config.yaml
num_hidden_layers: 13
hidden_size: 448
n_experts: 32
experts_per_token: 2
d_expert: 128
d_shared_expert: 256
hidden_act: "swiglu"
moe_layers: [0, 1, 2, 3, 4, 5, 6, 7, 8, 9, 10, 11, 12]
router_score: "sigmoid"
normalize_top_k: true
routed_scale: 1.0
balance_loss: 0.00348
balance_bias: false
init_std_router: 0.00955
lr_router: 0.000669
num_attention_heads: 7
num_key_value_heads: 7
head_dim: 64
vocab_size: 32000
norm: "rmsnorm"
norm_place: "pre"
norm_eps: 1e-06
positions: "rope"
rope_theta: 1000000.0
rope_fraction: 1.0
qk_norm: false
attn_scale: 0.125
tie_word_embeddings: false
parallel_block: false
init: "normal"
init_std_qkv: 0.0195
init_std_o: 0.0
init_std_up: 0.0195
init_std_down: 0.0
optimizer: "adamw"
learning_rate: 0.000988
beta1: 0.9
beta2: 0.95
weight_decay: 0.42
lr_head: 0.00847
warmup_steps: 201
schedule: "wsd"
decay_fraction: 0.567
decay_shape: "linear"
final_lr_fraction: 0.0
batch_tokens: 131072
max_seq_len: 1024
doc_mask: true
train_tokens: 483200000
max_steps: 3687
dataset: "wikipedia_en"
Below are experts of layer 5 (counted from 0) of a mixture-of-experts language model. Rows are named router (the router's row for the expert), gate (a neuron's input weights, with its number), up (a neuron's input weights, with its number) and show model dimensions 392-447. Each number is 128 + 24 x the weight over its row's rms, rounded and kept within 0 to 255.
After each expert's rows: a language model's description of what the expert responds to. This comes from a sample of Wikipedia text that the model never trained on.

# expert 21
router [179 181 152 152 101 135 109  92  77 142 136  93  94 163 140 119  96 141 132 164 107 135 118  95 116 146 133 117 104 148 118 115 139 156 146 100 130 144 145 107 145 115 125 102 115 127 125 143 138 134 150 116 104 137 140 137]
gate1 [129 161 116  76 106 101 101 121  99 112 109 165 132 150 138 157 122 128 147  93 116 155 128 177 141 111  90 143 136 119 151 145 124 127 129 110 154  83 132 159 153 126 111 115 122 125 126 134 120 135 126 128 167 129 125 138]
up1 [109 159 116 112 144 114 139 135 141 155 161 124 103  64 104 113 161 111 133 185 168 115 132 130 104 128 148 108 154 134 172 105 158 129 152 125 163 116  97 142 147 113 110 113 146 102 147 109 111 109 132 142 121 147 128  96]
gate2 [126 134 115 115 141  83 118  83  92 143 113 145 115 123 128 175  71  94 166 138  84 122 113 160 135 111 139 103 114 145 124 158 164 143 129 158 122 126 142 166 153 141 126  92 146 181 132 128 138 128 138 142 101 229 137 161]
up2 [125 127 129 115 124 156 142 146 125  96 102 140  94  80 110 129 151 109 133  62 103 144 136 113 127 163 148  84 136 119 141 151 103  95 149 132 114 109 116  94 145 192  99 169 115  96 136 118  75 105  94 112 149 116 136 109]
gate3 [131 191 112 104 104  99 116 127 122 120 163 113 124 131 140 151 121 160  95 135 128 133 104 155 132 121 205  96 103 177 110 138 103 137 128  89 208 153 148 131 133  98  83 139 129 130  95 141 106 112 140 120 106 143 126 121]
up3 [123 150 103 104 110 119 137 146 109  81 105 141 134 180 135 106 116 141 108 109 122 155 116 108 115 127 162 122 135 126 112 169 139 143 134 113 155 104 113 135 111 126 139 100 106 116 126  98 146 155 132 137 129 127 135 129]
gate4 [109 127 119 112  96 122 147 164 111 132 136 129  98 149 108 136 127 175 115 137  88 127 114 136 133 119  99 105 167 147 142  89 153 126  89 186 122 105 110 134 171 173 128 119 108  97 114 138 104 152 114 120 142 140 128 133]
up4 [136 166 145 118 140 115 115 164 118 143 126 137 151  85 136 110 140 101 123 118 115 167 109 150 111 137  96 155 111  93 129 147 120 106 149  77 108 149 122 113  92 130 104 149 132 144 134 150  95 137 155 146 125 100 128 164]
Description: Periods after personal initials and abbreviations (A. P., S. H., U.S., B.Tech.), plus pieces of non-Latin scripts and song-title words like You.

# expert 7
router [165 151 130 136 138 115 147 127  99 156 102 111 126 147 163  93 101 124 121 133 133 185 135 102 134 162 143 105 105 121 134 107 161 141 150 138 127 147 138 126 154 159  97 110 118 112 115 161 147 152 148 127 101 123 134 133]
gate0 [146 154 123 132 118 151 126  99  78 146  92 135 141 169 148 113 117  96 166 124 122 147 133 106 135 117 119 150 130 133 126 118 125 180 147 167 117 115 165  88 148 183 131 167 118 125 131 101 161 123 162 134  83 156 132 127]
up0 [134 108 141  98 123 128 124  98 135 115 168 127 138 128 124 130 116 115 136 134 132 128 131 133 150 114 151 119 107 134 152 168 109 128 154 183 115 135 151  58 127 187 183 161 107 128 136  97 158 146 128 138 123 166 172 133]
gate1 [132 105 133 154 132 130 122 117  99 138 122 125 106  87 125  69 128 153 130 109 131 148 132  74 113 172 172 102  96 156 103 127 124 118 140 118 146 133 119 101 137 112 101 104 132 133 115 167 100 126 163 131 144 115 130  83]
up1 [131 130 104 130 137 127 123 159 102 120 112 137 114 128 145 142 116 132 113  98 131 142 152 117 133 195 190 131 128 118 101 129 113  94 167 114 145 169 135  85 113 123 119 109 119 145 107 164 114 144 143 135 170  91 157 130]
gate2 [118 177 113 112 129 151 181 144 140 145  63 117 120 122  93 103  58 170 119 185 140 152 141 124 129 139  97 166  90 112 112 149  88 112 106 150 142 150 129 104 126 114 165  87 116 164 145 136 135 141 135 142 138 122  92 102]
up2 [111 120 138 126 123 120 161 110 138 137  71 157 142 139 155 123 102 160  74 108  92 100 137 142  97 127 153 123 122 104 163 146 118 123 113 136 113 177 122 103 127 180 161  95 122 140 167 137 113 159 168 156  90  88 132 101]
gate3 [153 159 122 111 133  77 138 115 133 127 168 144 135 153  90 171 134 129  75  94 110 133 115  78 148  95 104 105 150 121 124 144  68 127 134 150  91 122 105 145 114 119 136 104 148 136 131 157 159 155 118 114 112  97 102 106]
up3 [182 154 154  94 146 136 126 133 116  99 133 131 109 168 134  54 133  88  91 125 131 145 133 149 126 150 144 133 134 124 140 129 149 149 113 134 122 133 192 114 135 122  92 169 140 122 148 132 125 104 128 129 139 158 141  95]
Description: The preposition in after a verb or comma, plus genus and species suffixes and labels in taxonomy lists, such as idae, ensis, Family.

# expert 12
router [185 163 112 126 109 122 101 120  95 126  82  80 118 113 183 117 110 135 161 108 148 166 149 121 139 123 126 112  67 122 120 121 132  83 127 102 123 105 118 126 145  91 121 135 136  95 109 170 140 132 142  95 158 119 142 152]
gate0 [163 113 137 178 139 126 106 100 117 124 172  94  49 100 113 148 114 126 188 133 150 156 174 158 137 107 101 127 117 143  97 149 130 124 148 141 126  85 167 128 129  95 133 127 168 180 135 169 125 134 140 137 171 121 135 128]
up0 [134 137 117 125 136 195 118 115 129 109 129 137 119  72 164  92 140 139 126 149 142 144 112 142 163 121 132 134 124 158 160 149 134 110 166 164  85 140  88 104 101 129  96 136  90 125 115 150 134 140 134 119 141 130 126 117]
gate1 [158 148 153 188 126 126 125 118 132 137  94 124 102 151 113 131 155 124 117 109 177 108  74 167 147 121 166 132 110  94 113 137 131 124 112 121 129 150 149 100 109 152 111 155 147 139 141 157 126 135 105  68 140 125 136 115]
up1 [147 134 148 116 124 123 163 133 132 155 185 112 156 168 117  91  94 107 142  98 121  94 158 107 132 153 143 155 133  87  96  96 156  93 140 123 152 140 157  88 225 134 133  91 144 116 137 115 124 151 132 138 128 160  74  85]
gate2 [165 103 157 145 117 168 102 142 122 131 116 110 168 153 138  98 139 123 128 118 182 106 114 128 147 162 103 113 109 117 148 119 173 109 113 104 127 102 134 128 170 131 132 169 136 132 146 124 133 111 170 125 137 149 132 125]
up2 [ 98 176 150 106 115 121 138 100 142 145 161 169 113 122  78 154 108 147 126 147 125 138 114 134 140 100  95 111 153 114  84 129 132 164 122 121 116 127 107 166  77 157 115  98 102 113 135 125 120 115 112 159 123 122 129 120]
gate3 [145 116 137 102 109 126 103  92 157 133  91 122 145 140 127 134 173  94 164 149 123 151 161 129 128 152 118 122  84 156 149 164  98 101 109 121 155 157 150 176 180 132  96 153 145  90 128 139  90 124 129 133 122 160 111 119]
up3 [114 107 133 119 120 161 118 135 130 132 114 106 139  98 135 114 152 132 134 143 135 159 186  82 132 188 126 133 134 149 121  94 135 120 104 146 117 153 158 152 111 190 156 126  80 120 153 106 136  93 119 111 153 105  98 119]
Description: Periods, commas and closing marks ending clauses or sentences, often after years or names (2020., )., ".), plus joining hyphens and "and".

# expert 30
router [133 156 153 148 114 172 111 164  96 160 122  71  99 127 164 105 130 158 123 119 127 141 138 121 146 159 120 128 104 146 134 111 150  96 152 110  81 143 109 116 192 148  93 165 115 100 103 159 153 145 161 119 132 179 133 159]
gate0 [145 158 116 162 144 146 110 147 121 162 113 122 122 121 144 134 160 144 143 121 110 174 141 149 142 110 101 115  84 137 126 120 122 140 116 140  96  90 145 131 129 105  86 140 126 107 119 144 141 176 118 123 109 138 121 153]
up0 [131 168 124 149 109 169  79 123 141 127  99 130 130 111 137  78 130 113 109 154 108 144 158 122 130 110 137 124 133 162 128 106 113 148  89  86  90 131  88 131 173 133 111 149 114  76 116 108 112 117 110 109 116 109 104 162]
gate1 [143 138 112 161  97  80 155 111 121 106  94 122  96 137 152 153  93 143 128 138 152 139 104 145 153 117  76 119 108 178 142  96 156 172 111 141 120 138 152  96 128  73 128 102 130 138  80 151 126 138 170 136 143 159 154 122]
up1 [104  93 141 123 103  76 120 108 159 134  97 119 121 106 129  88  97 113  92  82 107 140 110 103 195 146 119 158 112 126 128 180 168 129  99 169  73 108 114 132 139 153 136 107 115 131 131  96 178  98 147 124  77 132 153 126]
gate2 [ 96 137 131 150 110 131 102 137 151 112 116 139 156 141 122 133 176  89 147 122 126 108  70 128 126 126 132 107 106 143 133 190 154 165  70  82 116 140 123 129 165 145 119 133 148 155 124 106 123 150 124 113 140 150 130 158]
up2 [108 138 164 128 173 135 179 127 157 117  81 144 149 172 139 146 139  86 196  93 101 139  97 124 102 109 180  99 117 110 116 148  96 146  82 103 108 196 141 110 133 179 156 149 139 154 103 123 123  87 146 118 147 136  92 138]
gate3 [147 114 124 109 148 175 142 127 113 131 101 142 115 126 163 133 131 107 163 126 177 173 115 131 127 129 127 149  85 114 130 128 129 141 157 130 113 138 125 102 125 135 140 132 127 129  82 111 134 145 125 108 158 134 102 141]
up3 [134 102 122 112 158 114 118 126  92 113 152 121 125 103 142 142 131 166 153 114 132 114 120 106 110 113 111  59 103 162 131 126 130 148 140 131 118 123 144 115 153 151 122 102 106 150 121 117 200 124 135 137 121 113 147 102]
Description: Finite verbs is, was, has, are, can right after a subject, especially "it" or "there", plus closing parentheses and quotes.

# expert 8
router [140 188 135 140 113 154  95 126 102 145 117 113 107 133 146  76 114 147 140 119 155 156 151  68 125 137 143 107  95 140 141 105 167 118 142 108 121 127 125 119 157 159 100 135  84  92 112 164 165 123 152 124 106 107 131 143]
gate0 [156 156 113 124 126 110 142 131 141 124  86  93 141 125 109 158 132 120  98 160 126 133 179 134 165 169 149 156 149 125 129 147 111 175  77 123 128  76 139 155 133 156 139 114 125 141 125 148  99 144 159 189 112 153 125 178]
up0 [130 172 124 169 147 140 148 132 125 166 138 111 129  99 156 166 119  90 124 104 156  83 125  76 116 133 135 106 107 112 121 148 120 100 140  98 123 163  75 102 163 112 103 133 111 164 134 134 125  97  92  86 126 111 105 169]
gate1 [124 134 150 107 102 118 115 103 145 159  96 137 157 155 145 124 136 124 101  87 147  89  96 162 157 115 111  87 109 120  81 109 100  95 137 126 123 121 122 124 144 127 169 144 119 170 134 166 124 125 164 116 180 120  77 147]
up1 [ 87 141 141 157 107  81 149 128 117 153 157 143  68 160 118 112 138 151 112  96 159 163 182 139 146 152 115 112 102  88 121 145  97 132 102 147 110 125 122 119 125  88 126 125 144 120 110  93 101 161 145 124 159 109 123 105]
gate2 [166 136 117 112 138 115 118  98 100 148 108 105  92  94 143 121 124 142 107 199 109 138 140 154 126 105  90 171 138 107 137 164 110 123 183 130  97 149 134 141 161 100 139 149 127 124 112 106 117 148 128 132 147 125 121 140]
up2 [107  86 160 142 104 177 129 159 147 136  84 127 132  92 105 111 124 155  72 108 121  99 108 101 151 103 100 123 141 137 112 117 112 147  96 105 136 121 143 115 136 156 159 158 106 142 125  95 108 105 127 106 118 111 157 113]
gate3 [159 151 169 138 134 134 129 129 137 108 149 116 129 136 101 123 121 113 148 123 157 125 127 130 123  91 163 144 114  85  88 108 148 158 103 156  96  78 116 129 111 128 130 124  91 146 172 112 101 156 114 147 153 164 163 131]
up3 [117 140 138 127 110 117 162  90 126 125  75 139  85 112 152 119 105 113 159 132 136 181 141 118 109 136 145 152 142  91  89 116 125 140  84 144 135 122 132 168 138 105 111 120 108 135 135 150 120  58 153 122 156 184 132 119]
Description: Colons after infobox or taxonomy labels (Species:, Principal:), table pipes, which/who, and male first names like Robert, William.

# expert 17
router [134 155 114 135 113 119 139 120  93 149 134  97 138 105 148  96 120 171 134 144 148 146 138 126 132 154 104  88  96 121 142 136 139 119 131 120  87 104 106 141 146 146 126 138 116 108  98 133 138 145 171 149  80 146 123 136]
gate0 [144 138 127 144 112 107 112  78 151 200 159 141 117 151 110 106 144 150 167  73  72 119 142 139 131 148 129 145 119 142 153 152 136 153 100 155 113  94 115 103 147 149 108 131 150 160 101 119 136 157 137 148  94 123 129 115]
up0 [105 129 138 146 137 106 156 172 171 150 137  95 107 123 136 136 130 129 117 145 151 146  87 146 191  94 120 136 155 137 104 149 159 136 133 142 120 120 125 131 118 113 153 140  88  91  39 116 121 103 173  76 114 146 183 166]
gate1 [113 109 134 111 136 152 112  85  70 112 112 161 108 167 155 154 124 152 121 129 162 124 156 114  96 144 159  91 122 164 127 145 113 123 122 120 116  87 131 107 127 128 147 126 149 129  97 126 105 141 139 137  98 118 130 133]
up1 [123 130 134 110 116 110 122 107 148 165 142 123 128 102  98 106 126 140 109 152 168 103  96 125 135 132 134  81 150 142 146 141 109  97 110 110 103 114 131 109  67 158 122 127 120 142 143 140 114 102 127 129 108 153 139 123]
gate2 [121 172 116 136 104 134 128 112 126 150 149 125  83 157 133 135 125 129 162 121 116 155 126 121 138 153 116 105 115 139 133 112 149 138 150 211  66 108 105 180 135 127 131  92 106  94  97 127 113 104 164 161 101 152 107 138]
up2 [139 122 138  98 133  92 123 173 168  80 126 122 150  99 120  68 143 131 104 130 153 135 157 134 131  91 121 153  99 119 132 115 147 121 162  94 119 171 127 173 124 127 119 154 142 122 123 114 130 127 129  72 183 138 129 129]
gate3 [160 142 139 115 106 141 144  99 170 108  93 117  97 139 146 133 143 126 139 115 151 126 122 150 182 122 125  79 107 131 164 168 166 134 150 122 114 104 111  89 104 141 170 189 129 122 156 139 140 161 120 174 154 127 144 159]
up3 [122 121 130 116 150 135 128 120 127 114 145 147 118 159 148 195  98 166 110 125 151 112 125 111 131 102 144 128 111 145 151 120 153 159 114 123 108 119 156 136 109 154  96 131 111 127 165 143 117 139 122 143 107 121  99 118]
Description: Commas after introductory phrases, place names and list items, such as Dynamite, or Warsaw, Poland; also ), and such.

# expert 24
router [149 163 127 148 129 163 136 144 108 143 131 114  93 142 118  96 110 162 164 140 158 114  84 129 117 113 118 153  78 138 111 120 150 109 154 142 109  96 152 115 138 128 119  85 115 108 134 163 134 181 133 152 121 128 105 114]
gate1 [138 122 128 157 130 110 147 119 160 100 149 134 158 153 149 103 124 146 115 115 146 176 115 129 164 100 145 176 110 149 103 124 167 166 109 133 108  99 168 153 124 136 140 147 102  85 129 124 148 168 118 117 174 155 175 159]
up1 [ 76 129 115 114 105 123 183 149 139 149 155 140 185 120 107 109 117 157 121 115 153 123 146 123 129 133 162 163 169 140 115 112 153 157  93 104 129 141 173 140 120 134 171 171 173 128 102  91 147 146 127 138 170 164 222 148]
gate2 [124 149 115 142 107 144 157  95 139 141 119 141 127 117 113 129 177 115 106 122 152 116  94 107 130 138 115 107 101  79  78 168 119 119 123 145 118 116 161 107 102 101 172  98 141 106 120 104 117 148 103  93 141 109 100 131]
up2 [131 133  79 148  68  85 132 135 193 162 145 117 147 123  88 149 113 137 110  76 144 137 149 125 149 126 139 172 156 111 150 166 112 173 122 141 134 126 115 116  96 137 127 177 137 145 103 123 132 121 178 161 128 169 146 134]
gate3 [111 125 125 115 134 165 141 104 165  99 116 131  86 105 184  86 120 133 180 135 131 171 148 140 106  86 145 101 120 102 141 122 110 135 149  75 136 113 115 131  93 133 108  78 110  95 157 144 132 124 133 135 122 135 123 124]
up3 [134 125 156 164 141 122 144 104 148 147 119 107  98 164 101 122 101  95 122 127  90 133 163 129 129 106 169 132 123 159 153 128 193 116 118 141 121 175 127 114 173 102 109 120 156 120 126 104 134 145 139 125 135 130 116 117]
gate4 [118 122 121 130 146 126 138 160 109 102 103 172 134 117 177 142 133  95  90 163 106 105 132 135 128  76 133 163 178 112 135 165 108 122 165 118 133  79 137 136 121 108 113 126 157 179 154 142 128 159 140 108 145 101 161 145]
up4 [135 130 158  86  79  98 162 145 142 102 132 115 179  84 117  95  86 140 132  88 114 141 127 126 110 138  66 102 113 129  97 164 133  93 128  85 116 169 130 143 114 125 130 170 161  91 135 141 141  82 118  86 151 147 132 141]
Description: Verbs and verb endings after to, he, would or who, such as playing, worked, regulating, obtaining, plus "to" and prepositions following verbs.

# expert 14
router [173 145 122 146  85 130 140  80 125 135 122 149  80 138 141 130  88 148 115  97 117 137 158 129 125 140 133 129  96 139 155 132 144 132 124 129 100 108 137  90 121 122 148 158 135 117 114 158 137 159 150 151 139 115 136 124]
gate1 [139 161 120 132 115 174 133 122 156  83 102 125 115 163 115 139 112 163 104  77 143 112 106 121 121 134 124 142 139 154 116 142 124 136 103 132 168 123 184 139 146 102 120 161 118 113  90 127 144 119 138 109 162  94 123 115]
up1 [154 136 174 147 120 162  99 129  88 152  90 120 110 129 155 132 139  98 155 132 159 156 126 166 146 146 141 143 157 158 138 121 159 121  82  90 163 141 142  66 128 113 140 174 148 133 117 173 138 141 110 155  71 121 114 136]
gate2 [143 142 139 137 122 133 152 112 135  94 107 138 158 133 156 101  69 146 154 102 114 171 132 136 141 101 127 137 129 104 100 169 125 113 115 128 150 125 107 102 140 149 152 168 121 148 117 155 151 139 132 107  50 113 137 150]
up2 [150 131 160 143 145 128 151 133 151 137 124 105 144 113 143 133 110 152 124  94 107 121 114 145  86 152 147 113 126 126 145 175 114 168 143 159 121 122 141  98 136 148 131 129 125 120 109 104 135 127 108 193  95 146 146  50]
gate3 [119 117 161 107 160  99 125 141 150 118 134 129 149 142 106 163  81 122 109 109 141 144 165 191 157 138 153 122 153 127 109 141 106 121 135 195 133 132 133 166 108 116 131 112 162  87 103 133  86 142 137 126 173 114 161 122]
up3 [158 101 175  82 102 138 127 106 142 126 135 171 137 138 150 135 106 119 149 126 108 154 121 167 126 111 106 152 133 126 149 107 155 135 122 129 164 149 136 129 141 158 141 116 105 107 141 157 121 182 125 111 139  93 118 136]
gate4 [101 162 141 117 129 138 149 127 126 123 147 142 127  47 136 125 159 133 122 114 100 107  96 134 106 109 125 129 103  88 142  91 136 118 156 130 130 112 172 114 120 139 104 132 141  96 125 107  93 167 136 181 131 122 142 126]
up4 [127 106  85 187 139 162 155 142 122 122  79 134 136 117 122 124 152 115 143 125  99 171 115 151 112 137 118 153 150 112 127 171 134 145 148 123 130 151 145  79 116 118 130 122 119 108 124 105 126 132 134 102 147 105 170 129]
Description: Single letters or short fragments inside or ending a word, especially plural s, as in Fiddle-r, wasn'-t, Element-s.

# expert 28
router [143 165 130 152 110 175 116 130  98 141 150 143 108 160 113 119 101 162 139 116 161 128 131 119 160 166 105 147  98 163 110 122 140 129 155 120  79 126 120  95 153 124 133 161  89 125  99 167 155 141 161 126 135 111 102 167]
gate1 [180 117 154  62 100 111 117  89 147 131 119  91 117 155 111 160  97  83 152 124 121 132 122 126 135 131 106 114 103 135 131 148 126 113 158 136 120 133 107 127 117 149 120 137 131 133 115 164 173 154 158 156 110 168 128 113]
up1 [128 162 122 125 144  98  99 132  90 132 136 134 152 130 132 133 133 151 126  86 147 124 127 114 147 133 149 108 156 103 164 111 121 101 117 114 126 153 145 169  94 134 106 121  95 121 114 136  94  93 105 129 127 104 116 105]
gate2 [143 108 153 103 178 157 120 142 138 141 115 134 116  89  84 119 141 151 153 119 158 123 133 132 149 141 133  98 126 107  99  96 178 145 134 122 136 109 134  96 123 113 169 126 124 148  96 163 145 161 149 149 146 160  95 143]
up2 [141 121 142  99 114 116 142 122 113 107 117 101  94 166 108 142 108 119 178 100 137 127 121 131 142 138 146 112 112 119  98 117 168 119 134 152 103 112 122  86 128  87  84 122 123 113 138 155 153 140 135 114 124 114  84  65]
gate3 [134 186 135 114 143 142 125 129  73 136 128  99 143 168 162 157 116 111 115 132 154 148  78 116 171 153 127 128 148 154 118 125 137 134 111  79 162 118 106 158 102 113 135 130 130 113  87 130 138  99 110 111 143 113 132 115]
up3 [102  83 162 111 142  97 132 133 107 134 123 147 135 106  93  90 138 152 106 173 110  98 161 162 130  68 121 128 131 110 105 129 130 119 146 114 131 114 120 144 148 141 127  87 119 118 148 120 113 130 150 179  95 115 141 154]
gate4 [131 166 178 127 111 154 126 123 114 113 121 116  92 148 136  99 165  96 106 132 149 115  85 146 170 128 147 128 157 101 105 129 109 136 181 143 134 121 145  97 142 137 110 146 110 148 116 120 143 202 179 143 109 108  62 131]
up4 [106 137 132  85 123 129 154  84 138 143  71 130 158 194 174 169 150  96 148 108 132 104 136 108 119 144 120 108 160 115 136 125 118  93 138 136  85 115  94 140 108 148 120 143 126 141 138 129  85 107 122 117  65 170 100 151]
Description: First pieces of personal and place names, and months, at the start of table cells after a pipe, such as Radoslav, Botoșani, October.

# expert 25
router [149 143 128 132 124 107 144  88 102 150 117 103  72 135 121 112 101 155 131 105 143 156 109 151 134 148 109 132  59 141 106 124  96 132 137 146 117 132 145 113 129 103 134 121  86  99 103 159 175 135 137 134 172 100 130 133]
gate1 [145 144  95 125 129 140 109 146 115  74 137 139 111 139 136 144  92 153 103 106 132 151 109  90 119 106 133 144  76 122 100  94 167 148 139 145 131 117 145  91 171 117 121  92 149 154 142 155  56 138 152  91 134 219 101  95]
up1 [156 116 112 108 129 115 167 113 126 110 153 122  74 154 165 143 126 144 126 154 158 138 114 119 123 110  93 133 116  99 139 145  97  93 119 153 158 135  86 145 119 110 150 107 199 113 151 127 137 107 124  96 134 137 137 123]
gate2 [139 164 139 119 111 128 163 127 139 105 136 119 120  97 116 111 162 136  85 168 133 116 147 102 139 123 129  84 138  73 152  84 144 176 140 119 123 121 109 128  93 122 126  91 134 168 167 124 144 161 132 107 128 114 126 100]
up2 [142 135 145 143 132 183  98 129 125 124 111 137 153  71 104 146 135 148 153 121 114 143 116 138 119 162 159 108 111 128  74 123 171 119 152 122 127 125 113 120  89 107 106 175 125 166 110 127 138  97  97 133 111 132 128 138]
gate3 [108 125 107 127  96  74 105 103 112 114 130 140 200 174 131 126 112  88 193 128  93 156 136 153 145 105 133 149 164  98 123  95 126 117 120 121 133 162 141  89 110 150 168  95 129  91 152 105  92 134  96 115 160 163 128 133]
up3 [107 126 100 172 130 123 123  47  72 138 142 147 192 139 118 150 113 111 193 136 168 154  97 134 114 149 123 120  98 113 138 101 138  89 131 127 130 127 157  87 125 114 133 107 122 124  94 105 138 119 129 172 125 158 120 150]
gate4 [135  90 139 119 164 105 123 143  84 110 154 125 132 178 121 102 149 150  77 128 128 122 169 135 123  97 100 132 161 126 125 167 130 122 121 105 116  79  95 115 150 141  98 134 174 118 141 125 111 153 155 123 120 124 138  95]
up4 [110  65 107 136 177 121 138 149 139  92 122 149 161 152 143 116 121 173 129 104 121 136 166 163 101 100 143 125 152 129 124 109 121 136 106 103 160  97 115 138 114 140 107 128 127  79 164 138 107 119 133 115 112 118 147 129]
Description: The first piece of a surname or proper noun, opening quotes, parentheses and pronouns like We or I, such as Moench, Peabody.

# expert 16
router [112 173  99 153 133 111 107 142 118 151 130 111  86 125 103 108  81 161 137 148 133 132 178 117 125 130  99  94 125 131 107 118 140 160 175 149 118 110 142 129 122 144 124 143  95 118 128 164 117 154 140 102 106 119 133 140]
gate1 [118 123  93 124 146 145 121 102 117 148 122 132 119 101 113 105 103 134 130 136 168 126 182 154 178  70 136 117 133 113  85 146 124 145 112 146 113  89 141 143 153 103 130 147 120 131 143 136 131  98 140 156 151 118 148 118]
up1 [121 117 153 144 140 146 134 121 101  73  90 127 164 133 124  92  96 128  76 140 118 132 139 138  85 142 144 137 139 143 148  52 128 124 163 113 123  88 109 128 126 125  66 107 100 144 134 125 127 134 160 136 145 113  76 163]
gate2 [121 141 110 138 147 115 158  94 132 144 101 142  77 128 167 171 112 133 168 116 122 155 144 114 104  72 104 117 161 138 105 167  97 139 137 111 122 111 141 143 117 132 107 129 115 150 111 121 113 159 144 153 117 109 123 124]
up2 [ 94 130 136 122 115 114 107  97 135 120 124 168 160 115 125 126  92 175  98 160 117 126 108 125 175 152 143 174  92 106 126 106 128 129 117 123 163 134 139 139 113 128 170 154 123 132 132 160 150  75 126 157 173 162 144 154]
gate3 [120 113 112 119 113 129 133 122 124 137 173 109 140 147 172 173 128 113 176 132 162 133 154 138 120 129 154 107 147 144 108 132 170 135  81 144 136 146 143 130 133 113 130 127 134 127 149 154 115 145 134 146 139 140 141 132]
up3 [ 84 159 107  92 125  89 155  81  83 125 125 131 132 135  88 153 135  80 148 129  74 109 170 142 130 102 207 109 173 157 169 120 153 126  94 141 134 131 142  81 121 150 120 165 157 147 152 169 120 125 146 110 101 100 144  88]
gate4 [122 130 110 111 107 106 169 178  99 189  98 154 119  98  85  77 147 155 127 107 174 126 161 124 101 128 113 101  76 120 104 129  81 103 159 127 126 122 150  98 141 123 140 114 104 186 126 167 110 141 144 135 104 147 184 165]
up4 [127 130 123 131 133 120 152 145 126 162 144 138 121 152 113 101 142 104 144 126 100 140 170  95 131 122  99 152 105  92 125 141 105 189 112  79 115  79  99 157 130 114 137 130 125 105 104 130 143 115 160 126  96 173  90 136]
Description: Word-internal pieces of medical, anatomical and chemical terms, such as hypothalamus, arthritis, hydroxyurea, plus some words in scientific prose.

# expert 13
router [145 168 146 134 102 167 130 135 119 139 144  83 125 154 122  67 107 144 129 149 112 139 159 116 143 137 127 117  93 117  96 106 137 138 156 141  92 147 119 116 159 136  97 149 117 110  96 153 151 155 135 127  86 105 102 117]
gate0 [114 131 134 127  65 191 129 139 160 129  82 127 109 107 144 130 129 142  98 121 146 124 104 156 153  81 149 134 152 129 102 109 117 130 105 133  89 122 120  91 101 136  95 191 129 155 135 141 162 137 100 134  91 113  91 122]
up0 [107 127 146 154 166 111 133 113 154 139 147 102 131 165  86 144  78 129 141 113 136 151 195 111 108 140 100 145 106 119 132 159 156 153 126 108 137 144 135 148 156  73 167  91  97  97 144 132  88 128 138 119 156 149 128 105]
gate1 [157  98 159 148 126 149 130 141 113 116 108  95 138 173 104 123 127 108 107 154 133 140 136 100 138 102  70 168 121  95  45 103 151 128 175 114 114 149 118 108 127 120 151 132 161  93 101 122 162  68 116 103  73 159 110 127]
up1 [133 146 116 120 136 138 161 125 168 116 165 164 119  87 127 154 152 100 163 123  98 180 123 156 150 143 126 146 139 118 123 146 162 117 114 156 149 135 152 129 107 101 133 123 117 142 132 112 113  85 141 162 149 130 105  51]
gate2 [128 139 173 134 142 156 130 150 146 192 126  93 134 104 105 137 134  95 117 162 159 153 145 107  97  99 123 135  75 125 109 124 141 128 195 136  98 141 131 131 177 141 124 141  74 104 155 143 137 139 115 140 144 117 150 109]
up2 [156 138  77 142 127  79 130  97  99  89  93 144 124 141 131 135  92 149 151  95 122 144 136 108 144 160 147 127 149 133 112 118 136  96  78 163 140 145 155 122  83  77 140  90 139 154  97 106 140 155 131 150 119 123 100 149]
gate3 [180 131 134  95  80 130 120 157 148 106 104  86 144 133 134  86 121 156 130 179 122 135 124 149 113 115 149 103 120 149 165  86 157 149 125 105 146  98  93 148 164 119 102 152 118 117 143 132 133 120 120 118 107 166 119 169]
up3 [ 96 149 147 181 164 123  96 107 115 140 144  99 143 104  95  90 111 113 139 137 129 157 101 146 150 153 105 120 147 121 131 188 109 135  97 109 119 157 146 131  87 134 130 112 115 139 140 138 134 163 143  73 130  82 141 142]
Description: Words in road, location and infobox text, such as Avenue, Creek, Highway, Elevation, coordinate letters N or W, and route names.